config.toml
experts_per_token = 8
routed_scale = 1.0
lr_router = 0.000789
vocab_size = 3054
tie_embeddings = false
lr = 0.00398
beta2 = 0.99
seq_len = 512
train_tokens = 1543000000
dataset = "wikipedia_en"
Below are experts of layer 8 (counted from 0) of a mixture-of-experts language model. Rows are named router (the router's row for the expert), gate (a neuron's input weights, with its number), up (a neuron's input weights, with its number) and show model dimensions 0-255. Each number is 128 + 24 x the weight over its row's rms, rounded and kept within 0 to 255. Numbers have three digits each.
After each expert's rows: "mostly gets" lists some tokens that are sent to it at least half of the time. This comes from a sample of Wikipedia text that the model never trained on.

# expert 244
router:115128109164162089115126157151149108100135128097158087159119151121083127133103138109121129144139150136130153150100100136136111129128166160142143125145098137107108125139107118090094136097104106094083136091116152134132150094154096142118156165115109102131131117149130105159120135121135118116125083150140115133082097116126111152178098102125149072108188098139157142144137144112090105109144125087168117108116150160094128132151059108162133140110150140089102126130115115137109066140138139142145124133145135104129133125146092155165084174119127113101150130116166134100121096152100130186097091124134166114130146144132107129176128116062138117097112110147156090139130147140140144176146111135133061101109113098109128124131161159134100120125146090105145084114145103126107144111135151
gate0:128121116106132092100124087145092087100147088062130131184108131103140136126103087109107131148124145125151168114110153101115135188121124119131133144122102130142106114122086137168164144126150110145162138102169174125158117157120126120076115137077154168143133130113138053059094136124117102115141155141121130117112097113121106126131094111113173129129129074139113101123094135141134094172166135085122157137121112134184146124128123174106154119118140144107114150139117141114133134070136158144169127120156127120149157119114088126128150138129133113124169134146145140110107105172123090099075139132096152122112098125119142101130121117135159132098157147107121153118149125124147124109153119112125131121134139111119118155181125126132117129116150101078131086160103090146138161092098096
up0:156115133139161129129087129113164101174146170159119081149178137133135132118135131128168136111133134103131113162121112144182101111167078123111151116124153155116156144121166119101092116080136143089119107141164133083103127157132149093156120129157119083134159128140097120173169082151144131121116103100172153146115145135107144132114120141132124133130152129103169158152124112118130122130109120093104143155157122115136092159126121132110102127144121115162137135106166151098176090135113115129133070138086121118136101098136153103135135125124129148146089123138110092122165057144136144157081142173128066152151119150126174137106159158152129139161073137142133151123099109115125140170155138120109156156149099119143121116139159098137159156107133094131102146149125152114101101149143157
mostly gets: " prov", " prom", " adv", " count", " ev", " Serv"

# expert 10
router:144134106135132087100165141153116125076116127116157108145102123124135122118169125131095111137118091087039128120127156149138092122145110136124128159141154127104142120104102103103127140106163139116121150152109110169105135124158138117112113129109132163136125139130134113177122115125120138114138112156145130098118115125109137111173112106145121127083166125153101160119147171119176125174142131054156129112139127127136110120128087124192149136096169085130129130102136122175124074113124110124155120164116171122103182133146142147128122156105168178131167152131144098128134130178126144137089107127096116163112166145162118105151119111115126140138119120114130084148116119129131073137106165123167066117106080124142120103133132144096090138106107081116133116125164105110160126117149133
gate0:104092135134136144129105131160104104168127155123131129127119123074139153137143150083156137074152116134093116178125130159085090101174123148146066125115104121119100109091163132144104104148115123138136161105135104128127144156134144101148102175114128117089144085101105109102167141152120156112130116105100129113092148110109138117101128098114147108140134136152163144126135140091072121151121104155111126110159127143169159103125126131095140145102165129130163099096127132142084082136138141112174122146139116164081105147145124173148144162131153147101140128119113122157116146172118144105071118121146112130068165129137151139132146104154112105109100143156145091137136100170116116147129110150094140148089146116140102112160138118120165190131150141147157124093143113156121152136172098
up0:153136123110072123110145112185120127106116143161177158085123160139132101160134178125136121097146100167107102106164082159130093120146162146132117141128160167121159154107112135075102098166149126108137147154158123150092177113117142155121115151163108145135107113132131129153147111126115141129165067145134107122127114123091136112157097081109159095115146133135156184099119129141136105121087152113158100144110119167097122117142150100135105097119117128164116115107088111140106113138169130140118129107125131133096140115135131154136116125142138157161117109142109099173093113192144175134142157139159124129128138092109101145084144171136127094120127116106114114155111104140117144143065175135130097121155134167159148134162136147114105095112133161149142114132129139122136093123179126
mostly gets: " Sch", " Wil", " Mc", " Thom"

# expert 230
router:109129124147124083100157151116136126141146091150123150140117068136132116091081158135118160138122110122127137160150159121164094139113130131127161176136154132092145112105111133085176124089082128090150116089185107125118153139145124131111142109144133105107116140127099112144140134125153118173131135095158090107148109103142123177164107181115140136103198076130107150144093183154137086152151141096156136127127123094124102114102084124163137133118101084134092145117116122111118082141158119155168086081147159121132162102145189127161103133134160154116140126151135106134142162145120117162151109154106132141088134141151121130126101160112133162097102118128154116120124140150168099145112117130128087135120117124134134136132110121086124150082121082123124123160112120143117129147151152
gate0:131150113151090088094145119105086087123133158134148093125103106100123161198093100157153145111117112077107157153152124127171099153119145121129106133121110147131133149134149096123172103118148109111101170101129173098098112095110112107114115132081151101145125113119123157115157120164109088119155160145123137132058109127143125135102108136103152141125149101150144092080138119103087087140148106112104142118140130165134146138133111132136133138155149153100156157141119063113107120140134122138128178137112096123116178065123117132088089130125111153096146142143154132143142096100136116187136120126139152142104132161080113098106141140152152170167143137106150124102096142126187146140152102107122128133120133115095122104103125131162136149092115173110145108140142110135116128145122116
up0:189098106108135095124105140128113116199121151137111143130144130151087142149130142136115134138145134154106139112079110144130192111112130141135132120139104104078131143191136114148110169116102080151131092128093127140111136152122154133104116114152075195108080140108117099141127085116142162133114093124104149159097122136139144127132133123076123139133166136110154131144119136148163122121123133146087144141114099139142148159150092140102139105131140175112127100136113117137101097113148108129130150132100155141169095103108121119135087146127143114122108103099102124131095111157069120137149130147131120196094118160084152157112117137111171144114123131133105112133172138112111122118161129064146109107118153136169125145112122150112155106137159103133151154139115124174192134146149157
mostly gets: " Le", " le", " Che", " Jo", " Je", " co"

# expert 119
router:132116148126126128141128125115115143123137129120178124147149135111075164143184117121108167136135108091089148135123162079137121120114124117112126132152114131094163136126138137155121115104132121124108132119168145109125131064151093101097123129123113120113137152134112127136135123112143133138161091144160091130099103130097109129153144130101153105082128123123123148127136140124140116148164101074175072116147148159111105149150071118181155163066124085153134136109144123117132082075130109136163137140106139155154125119114120146142107147092158161122177110137119120142126158174099140177085081091072132172153156145154166131171099125099139170125083130135119121127101123155134127141110115098149119128129127089138147134134116140118071115110157086113149106138123096115129173151158112
gate0:144125135140137149117132135097111144117078124123146123133152082145119181154109131111133178121123133125102144144137164126140158084071131104162133135135106143135147122142118111141158149169121189160159135102095157155128163125103132164089149131106103095136157099124114086181114108155138121115129122170096076098105160087160086115125124094091126175148152075123119193168145122111139168084104143113126085121160198156133159121088128108096143125097133118136102173101113096087114113161151137127095155122143109122150167163166136135128129112112128160155136123160140105088150143155127121102119110116109158139142135141123133114114118121153111123108136128186144138097132152153135123123137121106124152156150132093148128129100120128084128134161106129120117151138117134149131147126125158
up0:106151139140119144118123152125119166153121144139152095147120083101119142071153144139114120123139118146151097151108101160110117099106096138151123123169154141112124138102140145113109113159123166145097164115122090149110120141122086143153130115109127147123100140135114137067162131095133086136106111158143154140156048105140119077169155125122114126143109108133105159095178170137145144128082121129152089119138117130099144120105085118101126133096084117103156117114120120095121100125140095166128109104152102146124117117081120082124087128161137159099123105184168123099133145161103121141125144150116102101149172085077133103132083149120109158111132146137117119116153119118125190086150155079139168107173133119097144117131114137147118107142137131096121132134120138169139124097119151
mostly gets: " rec", " organ", " Par", " tra", " par", "thlet"

# expert 74
router:152142128112136112091136142104098141117121079119170137153120091130117124111109157108075098125102138115109136110153141104149097092125155129149167131163165123106128164122136150149172126130120147111093133119167116119087151135170107138097146102108127105124137122134138131135124143136148141104167116128176128082111099126152139129178114121153071106078178120147091130163133131145105126126147115100160122112107138143113085134114062138140154112115174107122123161110092153126129094145113125157158084122137147121112166141122109167147136157127168112136164112130126113130125132136092129183129082162128186176150112128140120109143153153092111143092095103133097131113103148147165110166114084113155114102169089121168132109122158151080106135126132103166154095114137125118111131098126126
gate0:138128135106124124087125144131102112174137097166166147075157125159131130113108164128081154146153156144119139135215129125094115150110149128098162140135123147115153154101126181145094114157104108139164133107143095154132130119150121132127105157116109130142150132117150140108163101164165139116183116083091117121160077108176089138123126138114141164135146135117146131138150174155132132139139131117099119131150123122102091120145149082119146160133169135135103136123114176159098148147151126129160126111054129138136135148160158123147166128154125127136174126124153130080109135148139131135114132133111116109107113121161150152104125126122115133142115133103078091116073093115142174121122156094137138140175114149110133085093136173125124128141090142158141115130101131174141147151132084
up0:108114069133154149128136132095098164128110122164136110174118099101114139100148151127150125144137094130123178104120142109100117167102097127158086118104129117135088109130137127133132118139101147146104142113117089084171093147095147117111136128104129117132120134153116118123149126106132103132124138125171141125117189167130146112115116133123111094083160158117112122129088140139102149106134122156105117129136127144142174134164100105135124079151098154091152137074135122126185161124120156114115143119151122136123050127115064112125114088103111156157097130163136163129117106127102109182136128176135158099168123147105111131139134136119174144088113147132159114150156144137149114112158129150134147156143109093164141128131100143086119130111175139170123140125106115113109093064170116
mostly gets: " K", " Y", " J", " N", " V"

# expert 7
router:121103131124142090066140136154133146132135135113157129146102150147118142111101131104099112157117162116079112145142119124148102105144170135154146170147141136155156126113104097074116138121130126148118121146096165121121155136128132140113142122110149085134136093179144094161131138148141142122148100125133128122102121126122136148192114171152125107114194119122113172187143118115092088113148132110203127119095179093107098107089089139158122153125140088131105146134101117135102087100137128146139102099145132109122127108132118133161128131109151121130166147155143154107187101120110153149154120150117151155103101109147129131137159100123119122108151067139154149144100134169181131152142125126170136101132100130142120077128119114103129149070128092140104114136133101098138167106138167
gate0:154170125096169119148107117178136142136084113134108135125105114152131167092141155120140162156115145149124114147094129137163129101118110200138133142159155151108134120113136133118153136098138171144140142152151125154143142135144112132115124138119132139113121088104083176126137179145154145083161099156123138105112101149172086117149125154169107138140142114077081142125122092141126146148143197136155122112101089107101125095128165127114150113160155115122132161170110118077163127148153130126136100102143117123106105076100177118141173163135091141149129093134152121140183136156099097124113114134095148151162114077132142143110125121126130146123130132101127143132138140113124147107157112126111133157126123116169077134116113132162154155174085128101118135155150112118133133082088116
up0:130157114131182124176124111185125159124071086147101128131102139146133142127133118104135123176139117141132131117067132137125142110088081164159123161169165152125120091119136141121113148127144129141125140140145156164155149130134102144128122151106124136120104096118088147102162159118126147156133160169140147104122121119161113131129125163135092111153165112137063141141143090126112143147132178153143125089104105079127159134125158160160150124153151133080136164159145119118159125145138152118134129103133091129101145069155173099142159136145155149144131115124179137142171137170108152120143156112108122155144118093098150131121117094145113149153104146130163174133154153136149115115189144131099113152112119119146110152087103153126149156137093161124120124136126103093163107087108123
mostly gets: " V", " v", " I", " X", " Ed", " Val"

# expert 206
router:139123113120121124099095131116134132109119112141148150145121123137100102121125137163092137148126133108079129155116116095138121133139122147119186147151151143109142120114126122140121134085113151116121119127114131127138140109184148125134145124133150151113125131148127146141116182125106147139136120132144107114092103149113126130206108124150107082135159117116107132134120154133084131156171119110165138084085155131154109106111044131182152112118155126145109161128069095156127069080126140145137083094149152124101140135130111136175121148109149115129122166141123148126178137151110131162126094134076156108113144143131129129139107134119134157109114061155137097116107146150178112177151099104150120088107060083128124123150140170102096126087138087125135136155143103146144150110129146
gate0:109144167130097152099118110122090091155059080105127113127123093167101123127151115157134109145150149139145127135161116106145112110159117138132155134106119119108090139115111144147109109120121127110124120123113081095157112129116116152127078121115081120139135130138144155134082106131121098131150154140109166099131098138094144091161170088139094163157124134116134152086147141102134114160110089152146058141081144163134142101114127124157103114161146084170136147113110139097152158130113117118148142130090110128141132115097092132165083156119133096142118124120160136061093130149140115157141119135127120106076115152119129114162116114118125147118111159127148113121077139105123134105142139120118152108169152098154142127148142121130097108193159154165153175128156135083114107089145157
up0:114118139102129155128140146134114120090131160152093118133182141133165175127114114111116132125148102133115098076114076112137117097082128085099116118137113169163129120165111158122137123101109125099147104137106147170071136108144136084118123116152127120131119094154122172157153143153114172142121161111168153171149129132103155145122126065136130098116120172076133135149097124133148096103120163125118182102099088148103131160130136173147165189119130125138137092107127103088138130092133112131097141119113154110142150165132137160104119091147087163055135163115140118124138110113102138106107116115150100131141144113113094146154121120140129110169102116122093137179149147156123152133126094124115164124122118161119116122145116105129160164119099140131144104127160152104123133159130160
mostly gets: " l", " exper", " v", " art", " rel", " var"

# expert 56
router:135156098162086134130119112127066133121082131124133125115128104130118134098118142131127155107120118095114158149102116109120108172108150125153166120143179094131117118137118090107128089115098149096143105108145112158111110117148107117114138160110107121089145137138115163145099160131148139135135076121110131113132126133141105126202085139128151109104170100148105123150115161123141124145160126090143161101089170128133112113136033101162134090115114103118138140124129116140144099093110144119198129143155134119115134139145135141161155144095145159133170143121139162139079122161088105130121129180112095156125144134118113141145097137075181152100098094130120108089120137142148121140097120132134114086131083130099126111121143146096106098116084110098140101098138101172120138132142130
gate0:121145140172104128125147126136099148094128105101145151124128123166148101111139152150112115117165148078115117164141135108122091116119164139124133111166102127121133080097114158106086137105107207155162146118082077158077159180146163128119138109141119178171120101077139116089108117125142154106161140128132112147130127148127098158124144096117117151126084090128119175148196134129141131164159147132137118127106110087134127130106113131133110107134131102147157111175119143102138103144135147117154116111130165098129132156141114124146142118126093162134118164197190101133095150132126119146130114184117117143134126122147129185126102140092142120140093119130137113160086137150111153084104147120137126155102139139166098136105135129161144120114139149167140126108144117102134137158144140
up0:134120126105111122120134153117124169120103138123124165135130130123124103127097145127119188126156113141182179097080143137128155124107088059092169147140147152108119182115126100118152127131109117137108168152162161103155133075116119054160172089125072124104100124139107127112170153151143125146103116123121114107148142159105113114151138126144125147156099173088147135141098124126102132117130088146117154110149139135138108119136159169129117160113098137124116134115128103145084169107153106134120154124149103102151118116093184164121133120141085112140166105094147167107168105101116120142094155139125131100156153126117160120089143136129149127098173133135167139149162081171153168181114131104109156128119130121104107127091150101134140131150107122121117122130136141132150146137126138
mostly gets: " f", " comp", " sh", " dep", " exp", " app"

# expert 84
router:127102132151094108149131135102111104131137103127161137114163064144127115163123128118119170161137126125088160130170135108112105079136138137148157143176140122142138107101116129109111126135134124104127122127140157119118136099144143118095132141133122107112134126126117127150124123137133142128101042136148105151119154136093126174180128138138119131075162113143131157130094147160122112142169127095135103073126119075117076097107054119179118121112099099149153137119150113106104042127108143151135118115142139159108120120117128149116102141118151161136139140143134147148193155115112104168111098151115147167143105156130123129142109163100144167084106104151101104124135113151100121127089121147136098117134093093086137156114126148127130126146129115143121166174134088167103136130168120
gate0:088129116130103118109078103152087145130107147125156115156107097165117135086110133093125110130128094145111101150111065110131108098114132122138130107155115127114112122080105132130110153111107127153159132102154119132137110135138135106040073168151111108141121108129190098148129135111127118116115048107166153107095160133097163131113137078097166106087166155125165121094122084202169128135117128096122149157132114138112125116166086119136115126121132129120115080134123136132130092152134120125112134107158171140112143111163133123131118120141109150137110129147098079107136117133099121120091095169144148133098133107128141172133124144105151122115106157126136114140081150154127116089102176134124139131148108101096149134173130133118146150142140129102099125145104140144127149091136141
up0:104144144127139116159097123150111126121139130127107120137123107156159127130125131182122117151119123120111124148140125125116110108143125144123125113142186107103118138101123110185107110170064121126158092140110095172123135089135123136072111106188123140097132108138182131133112114170091146128125103144150143097136137169139123113136155095104124103143105127133146099098135168137140088112137111094136083149119117147097141089119154111146086114191156091145100112134098116170121079123074105124133142098120110145113121095110134117150125125166134131161132108110139067118115106138077101075104124144149104099155149117141117151140087129129130131116141075119144127135115141113128132100094130153106135087086130087140085154105161102151118131152129097117154143117114150065129169104156148
mostly gets: " pro", " Pro", " ro", " rec", " sol", " intro"

# expert 66
router:167096138111082141154128092128092103114098142150158159118155107151115103133110103141131131132124086097111119132183138101125114113092178132147148140130086108121143139110160114109152084138140105093148127128146141127102136132150124130106118120138109134088134133137128141173149131122109132130100110107142131147140093117135111171169139119141129100129183119121095173156091170142117079152135106128161138096140145086099087129126069087158158109126133075148141123101134138101141088144114131164112095131152169137133132112129149187156099137116167103116128146134152125143160192129121118168126100174138114145112120140146143142146126128128189165092138107161101104110134122110131101145135130125148134075091106102147131126104134146098138142108119130162131124153104044115146131114156119
gate0:162137138114129111131130145114119140111155146154116155089179136147139132131108159114140115131191082131147139138115085108112147117135148142083152112160123144163169140108128146113113143126112166146145145128112114126115130157128128077138152167100157105093116157130179129097108137123130163126107115132128146129159164157134131140141132102155140130138160130121118128145132109175093115171150135135083119091154155166123137137151132186120159105144147139133154092176142159118106108086127123102111134163140133114096182163102145148125163128101096116125124149138121121121110098134074139138117120117127166098088159161118138127104132150111148123051165138196130178091111138165108117130117126143082069133151102145085146106102125123123107162159137127171150133134158117109103105127151127
up0:121146120092137158092177130164157110113152146074094111135077201150159146082137145118094107107103147135137093131159126157147149115106098109112127102112125131131123103162126119140156141142140108120103097140142143127156155144061127128112155139138114148136118135122131117147098131175093126114142143170160092175151107129170126108145096162103125151100101115106146128129125126110162125123100117122154112164113117125111142137122118109117130120126150101136113129091136078126111152163115087149098139111088165137139107143122081120122125160161135126101135128152157090108153115141176104144156105119126150156136094129150087108138134098127144122133123116103160137165164140098141122148151104093153138100102155099146169094139152118100196108104120162121084140140117096143137140136053121
mostly gets: " De", "See", " bro", " lo", " de", " Bro"

# expert 207
router:130124137138106121104127158126128157151115094122153157119098121137120127102122138089085105131115117141088162128127144127146113093110137122153154135171151130122132150129118138129156078093124161101082176135205149113111155124137111119060166165135117121141125123136120145106134125148136122158145111147168088125133091107140110123193120157109106143105128100140117158125149124127085154098177153081155114150128171143116146117129088126173141168135154109168120148120149115113114139121111126120129105138153131125133137107128131120146113149120170136146153139154110101125144128161109119155143103107126162115128173106170117110111112157072144191127124090160084103095109166110124106162119115120132111072118119073105183128106134146093099142112127092128171087136138124163128147138149152
gate0:138085142113142145108159103138126115162143153131139112116052113181101097183134126133108163124162153157135130138102154122151076097104143168134104090105122137112121143115129104169159113115124139182157091122100111135137133150139131107124137120169132168114137134144139155125135125171185152111136147131164159133156122148124134095152140124178138149117156105166074150147124119134113152146110116094145141105186097129068135169161131112158138133155118117158143122132145131128146154137128143137129113118154165112089112127130129144117168144156155109118131118139139093147139139159149152072135126108145140105132152106136102157111117120114140101130092112134172143117095100134162127081164125152112132120106118139145162070126086127150128161106116163129171129123129108148184162078135144
up0:108203144169133173142100149110122131119149115122119083145144147105193162110163110125102159122060090124097120115145125179130173107149125092125112144107126108144148125105121128104148152107159121110075100137143137101098075152154089123121105127128152150139125123121145083124124175131109114083074122130137087119134169105168146164113136131099088190144117124099125117134122104133155089136105167138154096132112135113147109115113127146108144105143116129072123122150135145118139138140146132150166089122164111154144118143095153120136093145099128108112148187118114130148125105132140125133115129119142128169110128118116106127159164127109118177178138156140091142105166160153111127134109141142096124151136141176101110142142151103140107140126131061134088134116128130126128125145128112
mostly gets: " K", " sp", " Sp", " k", " Sw", "°N"

# expert 225
router:111156140138137101084109149141148088094118104125169130151132102123104091118069133120144128120146123128114178094128134193134083097166139099120142110135150127128102101078162137143144109144153115128093147084127085150096156131132122134079126124108126173089143122169132147131151106107142123142106133131174141112107088144085144138168109131119140143103137119139135142149159146133123141163147091100154117105124160109142119117140085118144143141106146111163135134126128142100115123150139157122192161139098115132123146114133145130157106170137121153137164119164178154139109137165157111141119082141122165186141136116142161120173107152058157119092153117160086104098123121141149139163126132097134138098160093151121149110133146129101100153096113132130166131126129069123122151130146137
gate0:103102063132135111058124126144146137137108149159110141117110138118103160122164150087134123119132064091106118077121157151127092113148129166089176117154108127162130125123098109132139152087141117093108149157109067147121131107122092159127128147106122129141108111109138174124128150151121112113110170131112144157136101169127138153155095125135128066134147136130122145166136094098152158136213128146143167148142128106137132132162098106147143135137126144163171086130116109124112165129113138147131103153111159095120083120142159121158133143166137152102131089172140161116112129141124137171108155128106105102111121125093139132064121125139102070115132101083139118141116139127101141137100108124163130144136120126128124103166107148130150143104126126115140104101147153101126156134164117
up0:109127095114159133095128133166150147147119103156091127155107097147114161140131147104113156164134152117123125102083155120106097107130129116100156118150113134160134074115117162140120155113109181100112137131116096133111112136099101129118133100118113162114129114116148180132099175096136142136141143128153115153132156143112126141167141112132115152109132144085071124189115137125154130124111124149139184116105134130129157106116148101159124133121106127113140112091109160131171134203089134161099115143148155126125130157127100152122144159133107178087133155133160163123119147143133145131141145122099145111104086163121161153146153129111110121094137091118155109133137074151085167166121132109172117123071105125175099110133152133087142146105109120113159153154155125102116178115186132
mostly gets: " Bar", " Ter", " Af", " ext", " Is", " indust"

# expert 249
router:109152139126157110105096153129132132144115109150161139160124101100099145128104143126125124127095105134134113124133116132183100107182141132130151121137105170120168103143173102105136077110116161101095129099144151138111162110146118116073140140154124132109148073139120128131105120184132134134162105119139136095109104159124124132158078141143117102115154124112131152119129155144128152151177100122156106141121169138131125142131085094181157137139155096105134152104126174138140042141101106147129144154145100111132133173124146156131154133144120145160143134118115125131141112154113126147117142153110149132149091125183122113132144152065164168114116092110101101145148161172159120182134099131116125077136102105137161105106149135100080167136146125152172122129142095147138146095127123
gate0:149114131167158148137164150110144139100118144106117087129127128114090176123150113126175131139110128049136145117115166150143154166156104117139105117111116121105150120093146129139137138103150104157119144079125173103128150141105143104143137125091114127125082145142149125136125126149152153158141104114146120108108113158095152145099099160116087135171148104068147097091121154107113144084087125155087165134115108112157140122107110142133165145138145116127132098135135157103143136134142119159127135140115152096142144120118103099165070119182065089159146113122121151093125087136133177112124155149101143107133082098106141166114113120136116150135149149140144100127140151141135084136113138152104090144144142106109103136126166149082093152128161127166111086153103131095130085112126115
up0:150154134139131115123161139109144121140142128089134122146123142132096159104123140112155117143167159070121084137138170094137153152156081149136155126118147114130122160129150154134142098109149118135143128085118152098134143107102129155121095094074126108135084118151141101114155136171140141134094133154142113140095123153118089121166090089121114127115107082102187119065107105144140118124130088129131132117116127142151105129081134111150133128128121105143138138110137126102112119102102152190116105171140121124118143108110118094106095126141069102168130122118149111092117138081101162130136165101130120115159136134101146171092167125123140077142126091144118092142128108114152117137127139123120149165146140071100117136173186145128079159151123138144133128089156101117147119061152129
mostly gets: " k", "ij", "uk", "ik", " K", " JP"

# expert 221
router:127101090112147104084157169132088113103147132117136132127132109159098099139110148141126118145126116129096150102172144142152123123176146123122161116129146130118114176120128116116111110120146127108060137111175110128122185076153139139113111127127122130103133140177130160109087104122147136139137064137124118152132121130112134160179104106145106125106189117145126161126139180136090122143169124148148124141118152120170136158154098109113139119167098113131094113090114088138112082106134165142163132111101138170121170127130191135164113153112153166141141161098168150115104134163135139140127111172115164122130136116103127141148101134109106162108121086118100101096158165144162122194090163093115118111139106114118131125159114125120112138126120148105134101141125095103139110160111126
gate0:131125119134117123154136087115084109101111101171131103141123139119107142097112121136141127140114164136113119178080142143142136139176146148152163114110122108138156100121107115146113090129100167106131165088116105158107149143109133151107157106106167171108091153151100123117107131116096141169151098152118141118127093140139109102145145103098149093134147121157105133144138113115115143120102146157157111137113169101161111133109102116107108120153172135110166131088085115170164136097119132143143114123120132130074177129111149150137136135129110124141111144138092139143144135168116098128092139138108128108112126113103137140134154133138139126157114132136121159101087098159141170157190148114134036097133101155079117105123094136112155074103090167119141130110077135115118108078087135
up0:164166166103161171120116111141110143153148124136136124120138139162081146152163097164136145127147150139120141134168117113099111150100125114133138123131133181103096101154130143126138124122113124131153132134103142138126110139141147135131116159142117119136188131120138127099119136126153100104103130090117147121120132099160188168120151115139082137099096099129164119127112135080094149116143147137121121117132101146082128122146166140116152083087115156191125140133123124091070116107146146070157122153187094148171130134145139124118102154118131144108146145182109118129108137127157143165118113105098104135152068137133116131140112139162126119147133122115131090140118183106110128111112128134121190127117138152189116145165164134155153165131133124117103142120202097102142165156136099
mostly gets: " short", " free", " right", " tit", "ext", " contin"

# expert 134
router:105118080108140128104136133123099110089110109149185112135111100149139108137097136126135173095133124167116154112090158129122080081152113120112130130143162137118115132109102135102132111111126088135073150133132096139144168119166130116121118110142134154139126144191125143122120141135145104140141132149170152149101115137099113142136104126138127117099168133148133168148160118168147126144139119071174115094103158151151160143180095113152147156113152098136120165125105103140129106101130145149151145066127147126137170128171154115166145154147140160084167124119145164128103105209138085132110095167113145114143122147144150147110101150106138172110122165133121132086127153138141136155110133093160124111133152152097152100125124136120095128122141136143177098093146087145137161097128130
gate0:101120089122150103157105122144143144136161144112146151158122132133161163072109103064143131088147120136132126120164078146169157093189131090143147126113133103122120115148115118130096121168155140106094174164111148142090117121162125110085131110116100124122095121127142135128122117129141123120122110110105134101159134138114136152118113190084103113142144109108144133173137143152201127100104113109118109135114143135157163103141129113142145115083107113146114048163119143120130137150132126144087143170130193102125134106136121127159098134171123132140133139112130111121140133139156095146120159095137197116118178152141144144134131157136135152082134120162122150134131170146096083124115133092146137124122149079145111111109126116113180133151162134133125104136129150127105100116166150
up0:166134108141129126141127163092153111114168095125102139154145116183128093125086092097120120141150126137100121173139113166140164095180109181109132089109131090091087101138127139098134125128140127095110103155113137093130109138160172139156147089105119119137104148168140065131102118173104134114095141106154139114131101115152159122143149141128130152115090109136143111156118138127110140146116152159168096137123134176152163159123131150113111137124167117121112141134095159155130125090111097128173133123122169142139104145106145133120095144144098115106142133128189158173124143127182137105124136112126119133138125116112158149149145129112124100106134114126142150152112119158089127212147131113160187149114063132164139143165120111103088140099152115121120141130113140119135127118089128
mostly gets: " cont", " Aust", " Cont", " Pet", " And", " Rail"

# expert 25
router:144139128131084134100140138136098098099125104135162131139135112173133127123129114162160131110105118080097123126142121092119102159146157115125149129101146106109132140131172147153134084120147174102086084146135163130150118096112086117138128119115114097102135136130132165157100171138125113143118090097146106120127119112081125117165150126102148146127162096151097102158124154136120162124170108084126083104088144157124071150106071094208125120113126088112126159134120112145132080081102134126143124114138122119116191133139133127200117137111123147105169099107135156103114154140127097143142121128114115150110129135152110147149137126096132120095132122154127115086142124132136119166134152149122084129149111134101129118148163138104107145105084111086123103101128076121144131068133133
gate0:154170121089130128118154155121121122140149130130132127120118099162116147141149126064109111096140169144122111147136093136149128116165123134111165108112103109156121107143182119151150148091103126134165112134130147135182133086135090125129132165114111153069129132132106096127143128108130106109160131140121089134139097119127112141111158142148125157062084164085111152170141142137112139135124074136124108122144092170138124133155074192144123132104138142136133119135124131177086140072158100115129102117183109140107101126091145152129093148122129127153144124154136110127111154154123120125132085116167130139147106121137098192103096130103154112111090129099121136125173133117119112151151120084132127182162153101148118110118134174120130185120127124116136084141125162145114168106144112
up0:155132135104109130125117158097146124133168156153132102163122099110110120161124128058124100140161140109114116148099072126168139085169140156112165128118093110127100114142166118147161180114113136145118123147142117111134166099113095139131159137114110134119146128122110133147152099116166135136116167130112097148146086099116091179096154133146111129091120128129124135140111144161141128110149103136154109120137131178135106129138144169125153169091137133160101110155128137177117150064157120120117095134175133140097138125097129153142122147128106125127091108144099134149125163192162131122136098148163146166136123115157130171116147122115134128120112127113114132134156130142105093160120112102093108184138162069146127114107103143122164163111102164095103078144121156130091142125143074
mostly gets: " f", " F", "-f", "f", "if", "uf"

# expert 168
router:115156116132128119080154152139091121123115111138152108111144118156180157122113141135133160140111118094100144142127130098115107145106172125133128146126159102095118150123155139138167082149136146132119110143135123144143135126132113114106107115110142081105107125132139150138152150104136120113154115096121107129128108116094148105196132161091126118077152121150118149137138132102091134111167117085124111091122178144129109153098062105202126112127107119120103172104149109143094067096089131113156122118120159136119154105146116155188145150116161142111141144128153169116084128181069131138141119150119137169129116121166133126141136121089120148103141124159134136113155121144122127148114174098107094100137123165079127106133137146109107131089078116089156091091145096151126122087125133
gate0:142100086117115083099153126158102130096115169135171123111141131138116132150149153122095107167149105116126136106118112124093177180135143106102141114152097133108164173114141136125185173123118119149142126090161146149143114151130147082163135095125133109135120104084146151166164164122126091113155136122139154116156142139150168126148122176156160174139188130124163161164144130132130151128151132170110145142110118126160117141119119130164153134109172155053115155116106131132107125113165122153144127132171114104129115114102143131145142120124141130152148086142139134135138137132099110130088164126071155134138122159148147093107106137138131140099107119130113110103146143176192113120122140127142135154135123121083103186112144081134146158136117124148130136106136138137149123070084120
up0:120156134133149138074119089110119113105141163130141134131132119109139159114140126111144093134144132158105172141147057144151101120157150120129125132121126122137143139122134132151105196149161132114099138113136106120139106169138105121121094128115145125165157105124141163190142113159144129134124091086157166165150106154084135121110128152140137144086173151172156098081084166158090137095099159125104125143121113099152089122142144148144168161056130136148125132103157096159142132111158106107131099151154099123170125123136116111098106094146155116109132084077082115142098137081156137098105124168088126129101145135105126130098099089153139145109152169120143097110145146140131109086132101151139117121107144164129105142136119120133123150131115102114129111149152139146146127144095093
mostly gets: " F", " f", " def", "-f", " fin", " ref"